Below are experts of layer 9 (counted from 0) of a mixture-of-experts language model. Rows are named router (the router's row for the expert), gate (a neuron's input weights, with its number), up (a neuron's input weights, with its number), down (a neuron's output weights, with its number) and show model dimensions 0-127. Each number is 128 + 24 x the weight over its row's rms, rounded and kept within 0 to 255. Numbers have three digits each.
After each expert's rows: "mostly gets" lists some tokens that are sent to it at least half of the time. This comes from a sample of Wikipedia text that the model never trained on.

# expert 31
router:157105128115172150133073151160100141102129142093124147135126135135120125152143171138104126127107139109083145131137139137099127098159136092141136131178122149100128133163118086175129108154127115116164067111130138145098110102109121148149099161112196092146177125115137105130129176136136098136125142144111143137096153166171114124126127129113135158122136133127114092123162190173116129127114
gate3:149083158104171110118131120126091148131143119134150164134110140168191115128172136123094142174168111139142095087144123101124138134145128134149123124119162122094166142110156135089099102093121153174094127126118134115125103138138079104171127165139121149131173153139100110176158130110125128108137097127109171136089105134120153146120094147154101128129119104098118143127112085111156115096120
up3:122137125099139134149180120102125084131104181115157142114102156154116182144166173127160085111143158156102147106113141151131106146144119119131129130139120135147099153148146131141131128146106126101138140099121113119160106161101152130109123110121121162117169147110129130170119172132097052130098157138170128100177087176138132146109164140117124141102155127120145105119132117120112102110080
down3:116143113107154105109155118130132079152142096142091138120145072121133125092117136109117107093134092105138113084157109137131126154128102090090075108117158129148120135105130135087126107116136134154104134146155135103101136144126134098124175117148125131156062167161113121123113109172109104119166147155142124119110145145074133173130142144152113142109140100112156107125171104139168177124159
mostly gets: "ress", "|---|---|", "curr", "Dur", "align", "rang"

# expert 54
router:167121128138120157133144082168133132144136175178097155114124102116126124121138117083147133114113141111117107155125151122164128152145154136100116152129166129143106122143153108117140147149101102121106139139136132074150150160113134096131103117085123134122125138169129141119130136080186163125150115172101116105139174136139132105183096090070138166112111090128137148139139105128123139093183
gate2:147146095123072156145160132114098113181174152138124135090110108137163120145111132147121128164100148139129122137138130102162122131146122117158143166152108114098141141157134159107149156152097125107153113127159126129063154080095115104149171086151148137111127098133091073166111143137156130121155123135123118108109147119150133139111139144102126120083129111147172176104153091117136127114160
up2:105110136139132099129083181169105130085141134165132107124130136089097159126138125117131134090164148092126141158122142141111130141120078147110158144119110100129102177095110134091138106110180126121101126132105142146162103153151129125135126154125118080144141157104157192108134135156090121144106144131143123148127130176125107115126098125172155141160111122118122117137148168087151185103133
down2:116127123113149122132176115119145073165123105140161153114162136163176131155103101131137130175099149152138080107124123144137169151144152127168122123143098111107101134147117139147138140145093125133174123140117119126094146085105171113146162171142150145102108108143113075170098186136145147097125119129159121087143103130142145135140141142070107121110113142114160132099112120131089121121150
mostly gets: " co", " ex", " all", " un", " dis", " re"

# expert 47
router:143142150123114138133118125152094108164110131159135112161108118171122096145127161103119145104170157146145110147135144162132099115078157134105120118108164113155114152122134137132111155115170108127138117137135151148140133103118210110148123141120120159125110132138157140161132120096107168113100181121141155085115093123109139127078092106134133141154155131192146147121119181181124156132130
gate1:136124124074112141148124104077128140106146166148126127109169098123123077099122135125101129157111194163175141136123139151147133129141115168133151113101105083132159143108136108147125108118146086106136095130113114085098111139143134116125157132150157111115138141103068104140147124067169121139123096142126134133097127149150156110134106164167161100101126124161152129102129105139147107162104
up1:095152108166172100112174129148108108143112098145092138147100147160146175127112135108142134103186077087096117149151128119136152123156116078107124159119111145110142156147127090098129108145149131102146115135145136200167133141136119141138100125106148107134155145130166158097092146148097094130134150124118087100139130149141072123117163107109111103137123120109134099144122122107124146147099
down1:125096125137100135091115094121120131103144138104132100111129107121129115121155133116098146135102093173151170126129071127151120139132088131132126149100132079109122151100119151160142110149117138119120084151093154114073129138134113126074128137135118123155079152182135119125139152119129165142123072130124139161160134083124140132169113146175145116098126140133117068133146101128187137133096
mostly gets: " km", " ft", " million", " known", " mm", " lb"

# expert 26
router:129113149121156159137150138154096138121134120155150151120125178153128111134143133134129111138097108096126144117131126155149136101088137110146115143136117129104135120130110130156132114104129152130158119137109122091109096141163083117102135135170157152134184113085161125105088122104159170122160123126119128160169170097125128152100123084182109088126088184106103128105118092107157172162167
gate4:119104142103136179082134189132138147134096115128105114104133073130170139121172091145142156132126143061119122103152101122117121117125123157109082158098094102154148143112111135127123133121104130150146133112156077091137142150147108098084136130132128118091130122103138136107160097157179135126137111118119123152178113154130125099127153165115152108127136117105093151126140168107109143148089
up4:158157092116118103134069132127109121125187109164150149149119156142115129122130149152145111120097178166080128132130148099153117131107134098161111115108095109117139135105155165124123134118114123128127103114074132153108149117154165149151109139115124114158158082140170110153105159118106100109101127143123113160142101089119131162157088114126073137104174170147125104111112121162098131133115
down4:147123090123105136168124137117110095163073144096090108123148099140138125135117140096114172101073104120154136133133131175136115134124121102107171128141129140141130124133150138108128137119116119164093159136140154151130130112142105129134108156159131130118098128128086061093108124138148111158181129114095168128112126140112141149095093149145131113107108067122149183140114144157178134090158
mostly gets: "lit", "tern", "pol", "mel", "enti", "ip"

# expert 43
router:100151082117133110062155165104130117088144154112109155099134108089167121133135148125114159127072131158133144145135126111141137136112180120108141131150113122099118128122126131130119141111136106125133096158123093146107085155146118093071165150138139146127137106105119104133133123137127137174145165119108073118143082152156130148131159150160160137130124085175123176137135169112144149120158
gate1:117150121137088118131134156090155095109165130098126138050139149122124151151084107118098140128119133147094111134130136131101068127160112098101124140164152117110109125133130137136122135150110130179111150107115140130139152150155128169109114126137103111166150110101093131118163129163118199131146138164128185132101161123170181131110129138156142112101125099124117128146147165161106108127126
up1:174095120132159134167127122117119098116081136133118137099124074154158109150093098142162173112150121130163131135125111114112138153133125171175125149092163115160128130112093153171103127117164114140127142098086136083119146141150146109138141159156112135121135160114104158129109107122182133160162140169150169154128104144151137187133091152108132125126115143148131118144109143117166103106119
down1:124078112143127125130115127174105142155134143103099109140129118121098138169143186139131126124168155156110152167093136146172088126157108096114153123142106139131143139124099088095149139169146135127132138141164138167110131127134154140111113174091195140106162142161187129125109149138134116104099081089125090119112106115095142108172099120102157109143136124133133113130113114132120136135165
mostly gets: " George", " York", " David", " James", " John", "ford"

# expert 61
router:134127155142136129159119123174127131068123134081151105107163161131104116135122136140121166142138127154126122114102092099144107111153098110162162143142086102080143127128118120118103108130106116115111103097107063124099109122145128096102171133147105092077164119112096130146148156138124165170129092125111093122130089108120125151057121141145155082143132110155124140145142112129136102137123
gate2:153152124102110118117087125141161114145103156130104141121158139186138151167137149156128163197166090141120114086094108116124127117122088120179090114129131126135121144121119159161136104067130141155159104091122105125128108155130124135136129157136102125152090091176087123126127128136142154135122103127137093143094183158151149129103107155128116098079130107105132129142102126158146132124126
up2:121146120129114140118109119146097117167104114095112111125127120141116141156132139112115128181169174164102129095101074098161134109105124122139079140108085114140092143122124098159082107102083139131138123110155156105151116150143125129143120145128152122134142122173144095139141113123138164164095139159154099140105097138103120141123124151125120097069147117141146126166116122166158126094055
down2:130101112130131099151162118103088152097118142148150108106110133129090095114108110157138119071097135153162095148173148134123113133107167169074134087136149124137144120116092131126122147144142128112119135138134114148103162106107142111116140099114179137154100132093151131115167118138124108100121125086131174145137121166078117102136109097136136138183145161152096126094176112099104109141151
mostly gets: "ina", "ō", "aya", "iya", "ini", " Italian"

# expert 53
router:129141085152117140137107125112121109177147121119127093137127147084127136094144135080066123100157117142147111113103117177137109143098158121157126139107125104099141133107135127147159115124146160100117171153129109110117126092104141114180147113159086133118112134138076148142105098139119144175108189106131108095104138116131097155125138096088094142129153145103142083164105126110102117155147
gate3:114138153113106148099111119103124112112144113128131140096091154153088099120125121145119118183132109132107132176140125133100116118135127147142141171142108102131140093112099128145120115174111166132090097121133117158136144110062111114107156165134098147105087107086112157120160082141133142158098127132105135106085087137118159143178090137106111095125085137131095150165092135158116121101123
up3:152105140149126122134128132117143123144119138081131097108183125109154157171120124113118096096113160132137129116115092115148138148135151155122076103092123107147128102131157127172128098068150090149128147106083154118099117159154151139168102135133131089172157174146140086145130166132121148134131131128125127132119144143120088119089179136161128150145143093122179114142114090138130086106139
down3:085134185110126135124132120113096118130078174135141133148087150134146093150132178101134137152163134107152168113100146151082126137127153104127124083098143144110069130101151101146115124113154132116131142145125144085092150097157130136119108147087127069125146111110118134137127134180132116108133158107088150139183150122089119146124115117130127137116109136119158094159156104109105118138100
mostly gets: " an", " a", "=", " newly", " is", " was"

# expert 11
router:132121117101123099114118124136153137109108140136131169119126170124147118144122134121102155119155138132117165105093143141145193112132172148147171100110133143107103129113168151137179134125124166106121137142115085093118128111115141123152152178080171140088137115121151116141103109144127155121107151091099113142140131131174133157093122161095169150082122104126177141139076126155130170110146
gate2:148174109112091128114109182186122129108140129128125156119120118154111097177122148127149151133113175070143148109112173136137082133112142177116120100094143160125103115171081120103130121111120126157117131120137128158110123145119107100134121130122133107072136181123136109123112154149089168120125109125110094150173087118114135109143143123099144143146123116151100110102104147105138122130073
up2:159147103131134167151125126176128139133159128126115150114116125137141097161150150148155186101122122104072167129119163114115090139109136142132114091098115147151147092152136082121136094147094101113108146117158124140101146116097081118110113147120112117075126126193103089131148165186117174140132126109113147133173093121136108140152125107121133137091113167136140096112113152130129131122127
down2:183106144120132123152193117166071159111126087141081159182138137099124126092145131097134110114127117147105151116142099111158145125127112126137164181127132105119124111159118127159110102123155130111089148149136110115120138155109155120106117144153130155195121101107116170162116139137135147147120127130166149120132123106126153105101111151151120162126120166152178112077151117121108105135139
mostly gets: " these", "The", " small", " main", " many", " large"

# expert 60
router:129145094125111146170144154134137106139117131099167142132094160123135136168143136144098137102103149169126140113132143167125102125105155141118129122135176138077130099129105132105124149133163154113142149108121067139126067075170086135100149101153176117138146125118107130120137162118105130139125109099113145128139134067117142114149106095115128163116113138156147089086137164154168112115095
gate2:149133144104095151156114118097147119153145128108135116132093144162171122135135137135073142126111153119153133159126129133110118129147156161108107133099143097111081113109074127134112105139129145080099160110114143096136138127121139113098095078149142138113139134079164116144130173133135128179162130108166171126100152145154186118126095100110112077122149155133144101140084158124093115109124
up2:108136125114129130180124119124186114168145123086108149107154142168166142103133166142130148112127175133150148132150097119092120154102135124100112132107140106105091091172106146128091114126145077084141144155087143112123165121127154164118121144129122151096160105078121121136132134131143125160142124091114166115138182139132151123148094086149112137132158160147166094119124152104134146107139
down2:144148120128123088121153121124133094125102136170077150120129095152159140116112109172113103108102079150122117135100131100120121090134132128174137120149100152158129192151146080104152125116127143170112150117162111137108157138137142122154163148114142138101122107114131111067095149140179106088098175155136143178123100108151100154099126159137150156148137116127121124116135129145104141160130
mostly gets: "rd", " Karl", " It", " Will", "д", " Jan"

# expert 9
router:098112063060100120126142138148148143167101118096095149124150116107130132060115148106104133138123099181124121116131098109175115165131132154151141064123130145116119133105134113127148133133103127118103216142141147123122132118147116106112122115129106152161131119134126117104101135147168122152113115135122123143110164086093100138153139132116151166107146143153161138143110107101112164119124
gate3:088106126117112110117134124134123090115138100143158132150130129131090132121103117140157137154133134172109120104130169149107116188169173160122138107181074128160112072127136111098059095122122073088108140091141146138162137162123104117109124145103123134129126148136127142104113130128113119119165077145155152141136118168123117130122127112151183140108156119113139158097145116103121128120096
up3:159106139123127138121145107100173122110130121117174099125160103110142107130150160115129075133104130105136157140147076164148172125128126152087145179101180127138104133132103123145156118146142192135128098104111119117175163146140145138079160132102123096131178099122092124135118134104139154146108145115124144135130109121133160118101148127138104054141133132148135109140142158163146141139163
down3:109126151124141143146145140115131102104136127142187129153092113135121129128128130117125112120092133135127145116142124122120127134129147140165139098131113124163091086169134104079101131128141098153148147084151109127125140161125116094089098139130128121105162133157121148135163093156158117122179068135149164170145163169112170111171148129164163122089168158114159170110147125145111091157105
mostly gets: " the", " at", " within", " its", " in"

# expert 52
router:102140123137130142113130141154107094106131149133119177095127134168157117112115100102137142186143113132071124151124124124106123164161149120149144137174109124132133120108125150106108137105109116171132190105178157119110120145155123142168136087139120105153152143116106149119122134159103175079100127103129127130138090146163134111175088128126110114174099165115169120093129109112126110166129
gate0:173148108106146100112125121123115150131080099130132132147123107110113117109141174123158139176082124119107124086137102094112155111110130082135087122120169111096126104153157159105102133135101135145125130121138107127144175135153152121153133181152165088114137144166140151136108102102145086133137148130095143185117127161137082105110095124145176112117124112128108139108123152085130105097158
up0:138119067134122134156072106146117126093096141134131102107083145128119130145124124152168130189101139137112125102160104118126130144157135095098111157141114113119128121118138137128101127124114137133086116102134137094145142119169136149091094193132112139135168134172115147108139113087146089113179147106119116185150070170126104139135147132154127136062147121125134148116116122139127129116144
down0:162145147126130162115150158158143129169149142107112173118178102124135124146116114152128111085162146119151140141112100163101134078141139168100128135094099118148089110159116157129157130092114121117163082174155140169139070117162133121157149170129159095125107129129148080139099150165133124139102101132115158098133149120099128158146121096105104120136149178131112113156126132118121126127107
mostly gets: " I", " Se", "i", "u", "tu", "di"

# expert 21
router:122124139141131124167211138082152096126141123126144087171128176144132131112083130153164120126171079134130090095137118116134084108123147154137155106153117107103137058100133165096112126160150131140120138144141120138109108128160086120167127122118170166132131172145133125113122133139133144107136156100133105153146134111114160103154119102127160121113147131162133111100126151113093095114128
gate1:159160150169151088118165128106100118173123089180075157140092097147134133147123155095136130104174127080109127138132145134144161132110176139153135171123115097105128109112129120098109119132091133150116150131132150136155108154163106124126117143107154092127163125123146138114113142105106100121116195113097151134101166118140124118125172118134103098124125085063128119128133130124123105147112
up1:108122090109100149119114115110109167113116165125136145136122128151165147139115105125152138170106134155155176163153095145121116134129062120147123121110149084103087149108122133166094103137125159140123114096115096132140127130161119139142093114164092164105129147108130107142144095079142144140118107132098172144169106156121069127105097156161141160149108161107139146093127145170108122116134
down1:138157114128123086135153119071142177131137101179127163128125128134081106096127121121123171145152164104124122169158143096135106109148119148148112161134113100103099080120114077156115101108119140109144151121121177180112124140108122184097141169103174156144142100110152116105143105105117093137151126134154143123125142103154140152141124147118140103130116151104110124119134132178086107131133
mostly gets: " A", " &", " medalist"